Below are experts of layer 3 (counted from 0) of a mixture-of-experts language model. Rows are named router (the router's row for the expert), gate (a neuron's input weights, with its number), up (a neuron's input weights, with its number), down (a neuron's output weights, with its number) and show model dimensions 0-159. Each number is 128 + 24 x the weight over its row's rms, rounded and kept within 0 to 255. Numbers have three digits each.
Before each expert's rows: a language model's description of what the expert responds to; "comes after" lists some tokens at least twice as common just before its tokens as in all text. This comes from a sample of Wikipedia text that the model never trained on. Tokens count by the router's weight.

# expert 2
It responds to: Determiners and adjective endings
comes after: " of", " the", " a", " in", " and", " for"
router:145084122114124123135111118099093119169112179096158155120139127109106089142107114095144147140108122154139108136136184143123161176113108118124117083109104158128126171127144108119116135130155140128131145114107059156142097085087136123137099134140148099128144152127120175141190117116131097159139129119128139113108166130132127111151134166127095107160111082122138145110142138138156129172134138160115142090150099166170154087109116146162123161117142162126134120166119120171093109103152102
gate0:120142095107066161105128195102143166085122106162115145129124171101123112152142104167179141139085137139155094124062148131104114166142106117129116138118128122146122132126121139150110090150111151133157173120137131117108127103114102125118131140121168147159111127129182145140183092134167109135114136093126111143119158138114114164148133141118094113102120124128145103159135108123120131125110157157095181120175108156109164109147103117144105165137126123116108115125142183163139146123109112
up0:166126142117159111100110124123094110119140140097140110152103115106122127126131161130154132137128123115132096129085161145166103113146107121126125151134104173102142173142086126160088152115113127108143159131148161110088101138146126078132156043118155141129072162106151120122164129114117111085101150110142113136096159136105120139135147123079094145149099168122151105139103138090161128177122147133138119103127114145173163105149126159164130160113152162158112124121106163105103150125135148
down0:136150136067144151094115147123132133143126135125152155150145150131149139129138091168126127131083137169175125145144144075138168112118101147129187130079119131137139138142130120119123109145101137126126114103092128141123098110084089154102190107100114127094121132120141125161139124122101140159164164116118122113103087146101175118126137156112112118126103165129109135109154122117110118142076107090135119081116141101168130111123155095116163148149109074094142138136160160122090163153156111
gate1:162150136144132140112116131097126083128157127122145202154096129125110131137115156084111077134129149063102108142131134142112114148129111127114138139107111167123090168103132091137100135102124151145100152110122113126145110175127097155131144111106163125102126141108115119150165121142161121093089118126120119169173152142100111140150107121121147136092128140058155147108098145117117126170125130132166213159130132133157144151174156138148123130141135134121120104139093122152141165151129113
up1:103141155116139113134128048191118136093106119126081111125117157108154087100117117145125167121144157116112129107133106166151075123158113147100139083117144138105144105130123126134116124124114109123142101138135115106155171121166090107112096168166135160113135150078123138104132103100115133149138121098147132108162075130133137141202116133144134152113075134149128132172134126122158144136122131152106083082129093121118135149081116133143110134140092141135146156145151134098126100136105142
down1:099122145153182153163178140147133144127092151119154109110194126143142140113097131118133127127128101088125157105165105118151112115094133131129167097139091121083126130111114127161168149100145091120141097163147129128125123144109107154111124151126136161158146115133126111099097120109168109139107115132118156142098094055129138097129134163144130090141149140123103090105136125140083098104105112102107136142136096157102102113158150171135115134151106137114109141154137171154156112124154064
gate2:135098143109102128145107106135146193124120087115182150128153134107125136181118113121135129124095089121099150131119172122141111146115128150176159112110095126105155148157125120162139142110144154104126113148140145135135090154110121107131144117150089130131131161152082159161170159139091138146099126142147126084156142150116135123122153149113151135172106155085139102134134142080139080124082139129121111098135128105106119142134104134074131192105133114172120133131163145093117136074145131
up2:161134124108170123119123177122138128152129166120127124137162121104121114147153127147134206154153148091143126143140088165125123120156136121095058098128136118169104128100163131145119117138162139160111130120131122199121129103167109075131125100150110104128125132168114157124121137129141105129152123132117101157130194146102164129175151130131169109139111133135146149143141132109141110129147135124115124140135199114160140113107121118140140123122063138127167154134122098132134088121159093
down2:151124110155111132172145115110115082118126163136131163141124120119166058158118147157136132144153143134122144091131137125142085135148124135166143140129131148123143121101159156139086135159148125137177132132097108128121133090140112115128117126090100111132148142156107109150114156092148139113071123143126171135149153145087131155107096117151118105166117174213145133166155155176173162100132132100072141129142126136112118145125135124107141139106179105148111105110111155125102127108134127
gate3:144153162153119112148127142091126117095149107062130174137102151165146122180111098116140153133122118089147134112128105137078159123122161157152110134105124150147118125118150113121139074155105126164113092098166124113150135133119136175089153152130089095082130113144162154086126145120132105083114095124129158150115139114177114135103121100184121094133151142149151150150122145090131133132135126148143140125151166110168143117121156163109137101140117134137177107153141137119135085109131094
up3:137121136110071151130161143108114099153158116157125064127105113108130144127134122200132119139139154131121100191125134074126112128122124064093102168154143118115171144119117119132132118100143113132106152176103134122156101108089130109112130132161120115102125117091103137170140130141125148131172141119172124109165112129078101198121077148118123139142104094137097137132129107137177107132120101106119117120131105146109125110124080153120140138124106144092132117100147136142144162125132138
down3:165109096144097121118141134096141141135159116142106096125159143116141150128132125177121143110114117106113131102100102158091129120103105135129118140126114129180131135111099127170156147156095166105116083152086106133127066132148155154119130178134158157196124128115094111112109167142147145115129104089129175164141141096109121112106117106155092155163144112139123135126118123161146202125118126134175099129114059114145128126163104169136122141100135120154149116128130134144149109126136144
gate4:133127125113143063129122142125093091095127131100136092125155124069106167135177179101155125145072107180175114116125168121100099102167140123089100120136133137128119131128129128111113131072120090150115132104105099112111103139125137095071156137061112104130148130129067146153110134135124121120137152109120130123082175122137106143114145141135081128098103104119127098140113129121142149125124126103134112130128176094120170124122120131126125149155130089139150109106107136133163132150137128
up4:108117134134102114152136099055127107127126135145156114126124167137091125113135120126153135109154128133119154124171175113108120166139134131134107142118150130120139157164160105156094174097162117137126118092141124088129065128179146110110181123137106126131111127151131137145123133141124081123111142154154111116118105091182090122127147154197106107120115135077110117132119104113161106106115097133079138105156092105132140114078156148098090119124105119110154114146088148149102122142133131
down4:096113112135141160121142146107149082126154128081155181161138130138112147159167134128136153118117088119120067117120155122166125092139100135120131119120151097104087153186143142127134123100145144112125132135163067142110107115128142107126206100120121113132097130145129151113144135135095112099130133146150072104131137139113142153113116127093091138117134115128108090111143102128181064096146119116103108127155103094161145149153147129150114152155155075123117136128121104133155116113117101
gate5:130132103167144105136149133112099159138094184149134154155180149094181118161127140139102113122157101109134132131112145119119131144108127151127129179158106146136146112098101115151157118147121144121132088085147141139161111152134130113148106144113143122167151098112127172122156131113144107083124118102093087116144131109147128130098141162154157161076122113183139126106167100159117124166121131120150136074172118148139091116094115146109109136115138159159143131127102084094119112121180152
up5:134096117128138094137138123112105189105105163138101138167158102129170166155117102153115121145136132120137134117145135130121124152126121098129108135126122155112123138143125145178131079106084135140112136135094084121079108103114129118125176118154086138130111115136111088142162115129128128073121111151112165094160114138127146120146187106102131121111116100128120103156153093132091075144087137115176170106126088126116132065141165129134127134144116090181104118144128133153130102116125169
down5:115163128125153107105132136124132145106093169134104161155118109116137167120108148148113121115128099099159117085138155122129126099098110152160144132098146096139103153123085113106159164148112121096115059095152125151178156137136163117122125136090148137112156120109117145140153137135175098154129120131141127119145111175135124118142168104157158155158136089177139164141205136135124075111172117144153144132165125142144140131070117096108128155103134125136120118133087102125114116120120107
gate6:122064063107143147140128111128123113127137156121142136169096165123148151138134115146131131132111142142146151151119153175133144147132134121143093106137117095097143118105145097123091119111113118148117112120131116114119126125155108150164135160117119141095099132122179169139082165146119100152124108105109161144135172142117133142155128152104143137134142128156109166103144111071109117074131147082115089085159167155094101102147197129134113131136139154172097114116119137117146179122164113
up6:138168136096135109098132097107118141100097093118117124100097115149130114140168070123093142103077090110110124146135187163102095137080119155123161120103122146108142137086158141174105139125141110112114129112090075138152148136147088124148118114107151122111106114155153146156125115151147107168164128081132130148108127103094113157148179169105115108113167103136152150126181122095122099131110132136134103123080160111114119157146123135123105128098135172111127097141115125128142103109115130
down6:131176126160096134140069110137126153093089133118106112152088128104128141145123114131126111104120133155127138143172132132116134123122099111129130108105123144104128089095101140148150157082141122098126115078142143174132132110102130116151103145141112137154110134144116106129129074131144116149123144096181108122132111123081137177095116170118122087151087104134153134127073042106128108109143118111126125128108121102138093143170101115137152118081122161104140127136170094139132119127090092
gate7:141102148094091162136126107151121158143165131138088105102153099152160164148140112139155136152126109109123127165128146165146123131164146134133139154153126156148147101129117099188139131091133103088142134132081072145131108111117113105106156146145099157084143147115091107121103131155157132131170097143097160135128136081137123163154105127156165160121116138127165145146110086124131138162126151169112096096141112130124097130116130120124120119093070112149126124160117186097152146121103159
up7:145079148100170113117101120110112144125177110100166110097147135131119177118111107118097147129111112084119155144099119138120180132173109140125088124121155141108160133153189146124115087107116121096128075127089087142163125123131115123148175095137115160128137146119119131121161109150141165115148123106106119166153128130145125118100065124104128114158135176115147088134108147086130121144143136140162101128122112122092118164128124149150100138144120122140115112127139137148105198081132120
down7:131149143073173160111169173088145130141120141116100124090153136133125131106098126137108142140113133157090131143097143133114145162105125129161095144107116138160118123115124150139125115123147161152098149160102110155167162125106098086137122099180133126156134091143167131101112111095125109137117132137150119156159100157147178097094111112147121136147125094174120148158134099068103130111149121098126063116134114108093133153106141106152121115143107119121067105131096132089125126140115166
gate8:129085112139130078132060144146118146119122124113111150141111112111138156147112094105125137137137146121123120125111114103128134141151116104140096080128119181110107133109084127159128103093158101157095076147141155110148162142147121118144185113175169065144145134093182117130075106133143135118135146135127129089095123096148107115143105161112132114181131179111123110118119087102109127140113199145133118129128144171122123146164135120121086150139133143141128135122136135145138110131151147
up8:152187120132134124127171114156138155120144156075121135117127142132105134135132134146124132078131119126122149128114132150146158127130144094131101152124135082111115122133161096161113192128120089118121125097140131189148116128157150132105085127102142175143110084132115154118134175102133172071104125129081093148122147144108146177110128103137097161076126126115112117132200174161157134130123131134132153112098128098132108129128141130110130127138137126161110140085140117127114124086138171
down8:152138156193130135118164112143133165150143183102117142133121168098112118123089161123117095128131157125116129166100118171148133111116128125117131122118134098109133116166135089118120187163133108192141165091089127156153166149129125129109164160128128153115152164127098140152087125147132113104148099111098130171148143134119165117087128152135123162079111111132122103126076126116133125101153140148093146113135118085134139092153114140101130148145093133128160106100123139133117130134078167
gate9:109110151124095111131089148041110096136136161149080160116129145138156154135144118126107187185143120137117101120099079161107184105149125126127128107130128208089101189148142148154135141122106149111126136153126119184114145130109108128132109135132101141132148122130125124144124125080096123158075142105134136094151132132108178073122143131142119157136125115147099132132129112132136146121122137108150117117159116095132109096106119158127120094112119140125103131094138127119106123106125153
up9:140125102133168101203151122130094135144144087109140123159150147122130107124151104135110134095100152130131142137105100123105103185124130107140149109118112127121117110151094117143156130145163173169136110133132133110163088109129120138115131163166096123124130095107151121119184133154094112132130107124147094131099138110160199140138169114104116124127144133175123155152137114107133117135161139140091181127135130168145113174103158103145077138135130125122143099123140141088074172124155114
down9:197152151150121113161127083153146137088115134148165101131142110134097101123075165145140159128125094144130142141112171139152119153138138130096144175122101121114157118122118151118108122143132114126128117094099143158164092111118125104092151121122129112124089079138082153147103112135144148106133098128128114097144157127157089125161164131085123158122142119115092129135135147106106146146140121062083115140084104129101160126150108092134119115105078165093146152151111102162121106124103137
gate10:165151131129153150108154117174094171097137123091154118154135136127138119117146144147146121165153121108151107127123115138118151113141121113116082152154134118092125121103134131152098178126100149144117173132107150141098143159132159160143116131106137125143110144121130142135158148131139164167098164184115116121126122162140122120161113119125137141133183113157127181112099116091109130199171154136168110119164091133129125119093095161077107112155136144151140120130147147147168082114181116
up10:066132174089151139117119147164117151107137119101116144126109139145127152119112113132160088118154136146100144129164110119137150142150129150158133116061080089099122172119152062121110118127088118131086147134098082139112110143120139125125118098159114144150147114148115099173122143135123138177126160146117091094109125154131109081141124113137158098105156115141106151119137146112138122164140138143105166115140147132141123117119122105111154127150151138129150119157153146093096151097211116
down10:120149172130150128136125156145167148103155132095151113150139111141115093158125125121142138130148167136124059143150122145115137123121123133096161058128192160121091144153146128097145172111149157103106140129122124128143087104117120152142117096120133145123161125144120137129139155099177094123122129121107115138111143153114129166173132074140107103135155140149114163136164126144128094144085086094103074134079143105113093151102118191107138104140117117110137146126152154146129156135130117
gate11:134122164144123111166108125099089117157131183121097153117082102151127136091154159154189126112126147110133151123121151117138118145139104127135153109132119140109130076133138111119107124167192119125155161181136151106168112137078131147114134145130112133109119145133112137132150122142128112131104118078121088115044132156101090141163147179127122111145138098105136097137114120155103132106142083070118096121150108116141120116143114120096079125116084110135108131155121145118133118137111121
up11:150140122121120165104113122125075133152113130132112139146153154088059111138128140170170107120105152121111194122146109140154122122144121153127150142116082145106109138131090146106142077135172118115136197150150110096138143133149119178138145095125147118184121163141115096097173090140128119120143090129114148169127120125116152123120138154136073138087139132121085141120140134128148121133165091112092153127109150126116132153108106151103114130128098085163123156140114119121141159098110129
down11:125137126140152131131162123126097110151130145135091146134141103103098146150154126107158172102126150098155150120161152111150113130147133163107115135085162133109120189117117159087078144197141140142135113135118179137154123087112090169147144145143111128130128149131126121098176148164120169125142162121168111139112119108152090132108135142138161085136155102118138103147079097147138111159096116102126133118093097102138090102157147147102131114104124104168133125152141152164103107154104107
gate12:142046128160133188118099158130136152127116139170125151108135145125132084108122157100099138144097146125174126085148124122112153139127147163158137118096169128126137103112153124112130166121109093131099150136132133085142120111095112140115151150176141105142122136059152119086136117138117116155116113148109123079127157134143163129121123165131112133155133168113145142127157121121145121161141171155148105123125144112177191151146155112120109157124140114125097133144075121098155162133143129
up12:122133172122138143130145136111084142160104141162119141112138104091105164143110131096133126126056150103105119109151138092082164159142102150151131107145139120175153113188150115123130163101142144128105109108137161116097093137132137124140134122161146141153097123080087129120111133096128144135161128123120109108100125143094127118150140125128129202125109133133140163067147125135121159162086141135114143116106116117133172140135094114133086111177086137110129120120126130069147124127173126
down12:075076105140115133119128177131093130119114127142145115100111082118117107149121161154130134099122140117104152095131044169110136112135146164102128092066136132084116143138130121109100116133084147097131127177144127159114126117130137124112140150100164105122122079126151096128118121131158152140064122117111118105133095108127184127134121120096140142157122123162121136160111117149152102126132128129116125131132179115144143119096127144122146121115100139154094119110094150080119105114191150
gate13:093148126108124134181081121155141123130124133145100163145151150106142142130087094110130117129106137135166088109128114135118115155134099123107109126183128137121147109167101130107097118141128090087080104121132045128146095115138164140137137153151143099124130116115086166147146162137089085191144109146129139103154134125138097152148115158107128149116126132106099108148158111102111093170115138106161114129151097126168148129149129119133133104159130109088096139176167106136115117124162130
up13:153096092144163167148129147151147119121130142139103121131115160121138142162152147126107160104148141129114090165142063098145096099119104147095129121134130140115141161146097154134110131156117156133107112077144125149118136132128174126139138153157188128151096140135126147090143136158148105140143106110124140101136141071174095139194119129129075142145168129100100138134139149092075128126075144125144167129124122144107113139074105153151131098128140140149112099156129125147115146088115113
down13:113126110142120138083141153134177111160123117137138163123109168132136106143124091111068154126168161152105167106144138138152121120112125126073167155165155141138145121136110143119143127145107136137126110146113132115119134145153137123127132129122133083123098048077158130107138119090114085067153124098138123173086136129137115156095140144089161096152143114128125160122136120117140129133147150132136150079153105144142117137135121100081110089088121144148096127154119134139154122083174100
gate14:146094114136117135132100163091136136137117137082137112147128144127110157112104130118147132163127151125125101113087143122098121183119134085143109111102135144153175154164162113116126128092159103089127171150125120152120089143124147113134184137142187135102144103111082084107129158126119145146125068100155112153129128125153108153110138146125124152112137102088092087086135145106164149128106154130092115079102148120172134105138105174116111133126147136124127145122101101163110102098109162
up14:142175132101134110105172114152108094137137119193145140136144141153095116146146116164108142160192112125117171155165137178129175113113121109137097136113177135130111135067119136138130112146096175094140121104119128104098172146157118149149114138137124103144104151134141137128091107153161076094094152114115140148159106169154132133102090107097112128116137118160133161113140124094112147154157155116124125154146141134110152113118177131139123131139126165128122110153139140099105171157135137
down14:135120119167110151161146133153109113143124118129101121126139169135121148169116102120136114141136107152112136150139166094136132110123142139117107134102124134132104074046133098156108140118100114101103088121089111129102163113116132161153099115100121118131143149128134121176105138125110137114151062143141126140180114119118124144157148088117150114103192142122082173116110136088118128159165106137169173134167122112095076116184127135131098117142096113138138101099148140127108119151121109
gate15:124102124152123146111113126173131148125153120077117129114114166132126129111163135140096104159160136106159116112136119126186154123125128111099126095118092143115151112149140085142129105128152123103150128077119123120090081180128109139108124128118162107157114147132170153115156136106132079110166093151117119143132147139127134125127156092074089101138093098066114101141170150140114107126148086173152097130118154143120134098114101075134119087147122112172156128130123164119104114157125131
up15:075103087085126152108137114147155124120104140148125134100132111140062126106117134140170176155130134114122126115132171106092103116138109158125129177163144157155120105132126104092144141125120111120139074114141140095149136092125134095150104114141174123159157108108118115135129116177160148112100131114095113133099154145136099164131146137099157149096131121110141136133132161145110107122102161175132143107183094178167152137161158077149106134135136149127104115132138105139090107098142123
down15:118088118137084138091132121131158171137117122132154159076154143112135102122102129119095139119138136137143101121121129118131104122174132165118133142143135132154100087140123155120150131147131079103141125147114135135151100084126144082090114145137122166145188164108106104124131114161135130137145132144128084126128122112151139067145114120130180116111130094128142146147095133119111128120095169125130176151143123119084139164112143142155163105089141112128084144094182102131134168063110164
gate16:118113106149127133120105136086104167153086168144115139127156129136124186114082185117134137096141144142150154119122147146143127130126120131138123082148101104152138188111129136124098115169145159139106142080081093109092129129113132105156156112159106135116130110108134148095125156131134113084148111119136148136179100102116149173168146127126122143162130116129106108140078113101146098131150110128113138145130104179144158147089099174114102155140096063130139103110140123115154126129149121
up16:128159140135130108082108131113119099097136139192134122118151174145142088108127101135149130070117142103090109123152120127137126116200110168121143127077131113106133124139119150145178108190110153176134158147137137152180134106135164120130109134119164120116093098143122150131108109139097112113117148131136112135120142172110123101095102116123133112087139138118121104115123073108142133146128132108191163133118123118164133134136104079121136153101128126139136061133153119135131093112114108
down16:083117138161117116168111158091112131119088093142157120121120133140125145131141118055125152123151139156113085106147126117128102105133114186144163136118138127114150102100146160151157144125125170140109123104094122137136128143109142131117099150134097162143131132118102150115112135124123157111143133160116162128122094116147101123132122153085117156131165131120093128144129149127076148083124148124163119117117108100139113122132145072062148119115171127146177102164116154082109127196090151
gate17:105077129091138117144143125077144117133154152081116099153137136118115111136085100130115137072126133117135181099148113112120088126106160109105079164162118149145135142067154102146198136140159156122162141136127097151109112148168132143101148154167141116130138151111139086129202147111145145161134155131097106135106115157146141116124151120143099134154134164137118118137135127123112104164113134083141161106156137146122139133084126090112131086149100121115138134125116155138145145112135126
up17:165117117142102130175094151154078118116090140121118167096102101105126144114130090114156147130154146130095122175130116097170154154121095133117126131102133122180139161145138165151135129151144115128148122172129111161149167108110118150157165143147126070123134152071146108121075114113147173120125166111167115107073148124140119160101152157134114116127120126097126085077130108151133134149159132161148099102126101120113107141130139128133099127128098135145112150146140123146072130145154116
down17:100161110147149089102155154112151115096158140099109153163091162088108156148114140142160126136087145133124139127116162118120123111173124158123124120114083106079117111154163089164145146134152165088128140157101123148117158132159144130119138106163109167099137116106109114094109123118137138088124159123165120131090103110163127113131156109174139119109145207151125154132118139113147187102143134138140143121096122122128181127101123139118142141100143150133093132133133100141103129081166118
gate18:184092119121122126137111166125135090164153149112119150097153097159150104137134138120119129159141156170084127126165121118165125133105127155116094135150187136178102168104152118101121124155102125171157168165102110105110135125124122138166098106134149114136165154125099152143123119132115108085109118180146099143114117177100122178115118109148158127141093137151134122133141128130109143109170110152112120080174126117127125099156145128139145117126129117123116149098140160116127052104133113
up18:129154130173114160146131143161081117109144115133124137130098084121143117124103163112117133107105161118081181112144166183078165132146137128130139150120159144147108125094153134151125153102158159101136142160140108148159125161086124138119115128158154164142126155187142120095129119109132177154076108112145122132117134164118094095187154130096164131146132155098109116135142151141147114104115084090137138128148121160172135123103132148121112104130110137113146079166138132129123147133102137
down18:166152145091144132097147107152124081088153153151090148108117128095084116119136098114125136116087128152150150151132160167101105126135102123141162111128141105129092145107121078142103106068139147134125125121076101139124098153107108129105158137170146151128132147161101135137131142147110121147138099136081106152107150111163110146120148126103109143121107158120146078143147126123126126158102192126181116165174126108105139140122092073111157145129136124147117095160161145131112127155108102
gate19:156131145136141127110094124155111170153119154107118119135168167115169137109130098119118160128141151160111129113113153142149108123159139130135139104145077144143122115141125118183103145153101136142138176106105153159132113129106106105139163115121168101117122150179128119139129132141077135113150131126141110149113163087120074124128177135156088124155132164135149174113099139140113076134136123064099132162133134097120123082137132164143178134129151177120097141171108129104127166160121143
up19:128123150161156121140142122103091109133131117104118118121107097122106103161186145155129126123147141067146143170130144133110101142182131139141158110110121161156101145143097124129118153118138140086113124137159112140145116174131172141123110154148089108114148154098133144076108151136135140141149119140115152116133081145120170086117150110147126123176133122108096128124148147103142137138117130142129153113135109146130097172198112127155161150090155107122175158091090130153145107110146194
down19:142111077155114091206139082124128141155073129110160105092122142066148152125155150111111108122101126126128134123156139145117134114128118139109101096148120097139136152109104110119184109127162087165122123106162108095091125119124121146137130125105126131161105132094145100113118137137143085113117144132129118128123068113151143112127143099071152137152135115163149116147137145107146177105135135100116109102131131137148127141130118190120112119102104131173191112127165125134107091151130149
gate20:122118104114146124086154085101073145131110142152076129117137157158115084152145100112139126140115137122125152166171148145103132165138103165131109117162123121121168126121155133156097062120142095083079132089162127134140112138071114143114141124154147131142164116149140142094121135133116108181097172121131114121120144150097151124144130083084142124126136132096142132147086125155112116098131143138110128138051138116145143097176104100137122139136101145134114139152107108113144105126148138
up20:109089140113147126134113126146116133142130145155104146093124134131136142115165082096143105147123136131147122094143092138135144120126136162130123098145130126133160123129131143161110083109166070119111117093159133122117095114127173158131130155138098119111160145117131138084157154114124113139065157133151092094123110122084135167134142114080127144123134115081156121144126141140156130147135147115127104129093149159085096116202178141117169105074106165133114103170122106089145140118112091
down20:120151077171157114104148131102130148154138129150105112145125116127135103109118067115148116136112121099145126162164151129164144137155171161104095096099101097122116135153131155119127134104119108132149109122113135125119125117112189132117062146104131167181129125142207153123136122118134121111097170117132148160105142173097148102131123126107136125113098100139116156120141107100156114172118095155119099120137130131109123133111158116125114123110107165111156138112083099134129166061159119
gate21:091088168100111143127119133160070134111130118168120132130128148140121119115080108126121131115162102163146183141117156125095166147119073133092097083147107139136117191112114158140103178132092103124116119148129153161154103175154123103114151137126105166104104098123151125121134123098101113114136096124138110117117152148152128176127083152105101109064141156113120145137135141113148090130149128119146134121153122122122120157152126161131146169082117164114110120132116134147115098086127124
up21:180119122102141108143083157120153122113117138178109171117149140169158121133166154165097136166132129119117117138064125172113105106154093081096141104116089193140120137165136101115136119091133121176159138123105131112113088171143129136111133124109140167116121089169156132130109096130141136133135154120126113110130108147135117142188121129146124148099107124107130152067117133151124141107145078105107112097140168123101126157157116102100122089118132102145138135128116114114133159139141126
down21:107101141111126090139146142112110118138122181152119127138101105145150142117141110132146118099134102088140132126123125102136143160142098133136154136131131162102136127144130170164161115077099137165086119166143158121125159131173090122097165109136130144097122141155158157140098202172147107128151074107145113147112125114154080146151095154122101092132118132133124150125150143133102134176181116142127118135135144046105127124149105101137129143094110090147142139106115149131139147117146163
gate22:131155096130118115080096142133161165138112143082142161090134139153109089080163150142151149098165095159100165148137134167098097111138147078125154131128143157098104145096141133115117089144101100095156122130084125153131119123194108123083105153133125114139145157130154128122104157133156066156124161125125132119123084169137112097134136167181163120124102106131117165154161124122135120153146100128128119121116131124129159149177110128139122112119135139134128112148146130150116171106131117
up22:167089152129119156148162113094127126122166117119107119126116127088130143126047111170090147135145099166093124159159130123096109142161168149102177106135125119113124119109155141127108113164092150146092143098123134181105138162125104153094139115124134147127125136134142123076103165145139113124098162105138120101141159123147145141106144113145191141091119134071129145127107126119143103139137133107106158094108138167073131139155169093143122160134143137149129124147160094112138130124113127
down22:134141103142114103137121117083123119157110093161118129123116118164093071106101114126081116163137154146076144120105116111098118147085141150106115105120147113133098125146135149115153129166132116138191122160149150153105158100111142157130109086124156134112152132122078148115105144156126160124128134128148094154085071152160119095144153097124139155114110130119115113104147092154097105095089147136140136111127120080097098171136136130142130134109126154093146151148133071186123141126125125
gate23:120129143157112136111142142082152133153143127126193088123116141137130171108120147101103146112056114121130074134111124141073145147165119152135132136140143101086151141111131103168138130115127091174167108139134130107150130123125144110165144138096093106126082139098130155194102150122103101137167096131164106129142144143134133142142113071111120149094139153105124148109115135159130080129135111117105155100120106115178140122134136111148114150113095146106180149157142116164132134133141130
up23:145121112142150145114118086113118117097085131153073114107152080118128152124143150145173165094193138138114139122137131142113123137079132144128118106140110158124136135139160167116133150148128145114128175130121168119127121143082099136089119124144128140142175082114113096102131110087130119150102174138127103147120106115159186103130125142152154121115147129124113119163167106105115135166117119115155052176151112125109104122128083140106143095164134113147121134113148112116153137176137106
down23:110107142122133157138112102141151167149086097126113106150122140140143127096152157119112102135179147110119133126116166166117161166082130116165148130167103128118152111133128135115162129148119092139112156170104148152089110136125151169152145094148116127129108145147113088076096117132123139139108140113143091142133163145126177106127132168126136158141157176119122136163119124100135093142127135060143128168160155109127164125157090139085108108105134130192124128105094123105121155130141088
gate24:133089102145108120145141139125092149154107122099126112140163110137117131156085162112155145121120087123135108163130159167136110163082099131101147159169114113109142128159116116095152153124166120093129104139149129149107125137060128132074131131100117086127122144071125081121090128142121124111099085189122140154112125090123174079111121127142087135125114129143127151139132122114121128096121119126110125111163101158103171126112162170160110126125160131120097129134138128181110130116153159
up24:170140136116157145076180115105125143117133108138114147127099093135115086104131081134133136123167107119142109118126122109127132118135150133173089168109142151132122129147148134115140107131108134157057155110150113134143119106131090116153063171133132167133121121177162113135131130128144137135186136080133129122105114121126122144112120120111150101131150117129144102109071153180123147123127103110116169154155113105144108094088149145159111104131116122125119161119084131085148190140090123
down24:142127163126130115098099098118143154119167124179086176085177155118149137101136101118133107138145123137117118116119094139110152110123154127170132136176135146096101172112094153171128113134135105098124166120093135127147155142143114089141154123084068132152077106165143158136107148120133133143108166104112119141188122149117110125142176134148164165148135144118133132159095137106137136141129127121115127109143106094131103096126146115149132125114114132098164090124132153150185090103110145
gate25:127152124111099141136123168132066148099138159121147128142127113093098118121114171133116161110117100117097118137143102138107069144116130136183139131103176124163125133156133125149154159101196094156127140116139112115098117111142125142150169115117145164116154112126119142149156134108114092172146120148075147109109127161150122109122142116156095126110149142122138114155140130099062115104125102120105123163111125109062102156135121177161155158112118122116148118131121141114110107166179144
up25:136137121112110121145100184128125139148136137124109094137107130124049094141142135147142146092108100134150124103120138127150144147102100134188178113132125118113115117139177099140068120129142139120157131120185158117161130121067101126109111112146106150098075109111125122133122100108108116133166132124145122086131114176124096118143166120129114125126134129130140060164133113131079130140129133124133144086145108099077123105142143089119143142105098102108154110140134115171138165104148107
down25:170129129110113132105102125088152122079151131097128142125073117174107148123132110120149126149071125114091110155128129100116141109106155142117119161122135090133110152152114115169148161132119112161116124127134128101098129124116142165107122147139121127160105122138119131119163135100120139113090147163104062116081131110097126139100149143104125080098129171172141149140122123077095128113132111141089131131114100152149115159123115124125161097128142092118049129087096157185126116140122128
gate26:144136107114147130159155074114119107131169203111155148090167168154110130131128089137142144119104092081177090122114128103142175102095135124139112089139116132150135156133187142157164126138155125159129139138100119153160089089131114144145167142108145102118083152120106129132143109120133089129115154139090126102150144122131113130149131186119135099153151147150156150136161152135149102141170146143103111147117148153141157102157126162152098111085147140148130142131136138154133117128117110
up26:148124109131150164126114092142108179147111144174123105130145151159118108125105151143145120136072144162133100142101153109154116136140149112155099087156178154148142109140145106155091128114162152136141144151117114159140150116131126103056198190094144124125139128194130083134104146140104104135122111121122133133098144139139146157130096141108116122167134111154100133096131160130136091155157133122137115138124091105120153131162108129144142146132149149139129137181094133123147154086126098
down26:133147134094158147139117168142136098097158132170104183164149160130098120107140134138116163069117131139178131119132129096138164119132132140141084141095152119104140092143153100136161104110135095136156135119144150085109093096110123169126099144120128155142120110122154182092115177148161114130160125136122119131110107094107128136094142096133108126108138153108163157145093104161161125080137163121124091154157162118133103116134104114103129093129113161132116172110105140112181132128117111
gate27:131127123163142121110166135144157142093127117096111150117115132086106127114119145139121128131151168126116095199132179126144148119118143148136103124123112149127151155151175126132089064098112146122107128149147087109130175093090149133125117079151117091156133147106123091146141143118142128102113139103135122143102156140139092128143177183111153102099125158094077160125189141099099124149113106119106119132148161144140111169101152130156137169105094118096128113126117152144104131130138149
up27:123116068154141102153142140102139112112115080117087122121127155170087092127094130098095097147120182121138101111149130100130144080099129099148074128145136134114100150104147146134099122090166127104114124121160080125139141122143074108113133117146150166120129147108145138131092117109086136171161178123113158153120122155130162105136121155127141079098133176115130124130134127151147122141121124105147160143120107132143117154169105094103114073121119127133135125092163107110081136134128109
down27:112136130128142119129135104137133121113041160101089129137138078167137122131085175103111130122158124172103169112149113115147126097130152135157135167114156081132125108116106108102196095126103150147161116175104121079116130112169147105160153148124137153123147125138150110086130126129145149092119162104113132148085145124161140121111107101143110154131096121121101121136103136098113137178128153121113171153096119130105092127119141113166123132135122136141195119113131135119107112145103139
gate28:124134126151097101115112074085158143098141115138117176157122136094137142140146146121113101178095100124145102082146129140169109127118123128119148143182144154154105144117152112161119113153125143168108122101093184141082118107157136133114118156161100150103117142128151089143108120146137128147119113150111073083105131119178132161081115169103112139107122134104112151112106152133159114118128122146088151153121118107129084099136141120117144151146087119093117146134144102160085160091116132
up28:091126144105127110107134098089130142119141121090105108169138176135110130209141125095139140138132124097114139115147109115121160136103124165152102137080103165140132109117107134113108144149106175134158133127120105132134117156117105091148153167114130129100126093183080142133124118109120163103110128133184157102143207116108138130105124118119097074141120127129110157112107110163166127110116137126117112085105149154130146133128116144141146165131115111119130120113137088131142195138099157
down28:127108132135126122133104108129165123129178102116103131169145150126094093150130140137136099142116141140113149165118121138126151130153112111123136120137110124164136109137132118161128139150080101109129145165128114157114129147127118107138138147109125159086116108153166118108134145093199101106073115121170107107110146110152152111129073107098209101103142095108168112158164108131144152115151097114126114152096120142122114142124166084140143187158156076116113141099103106132109139166127121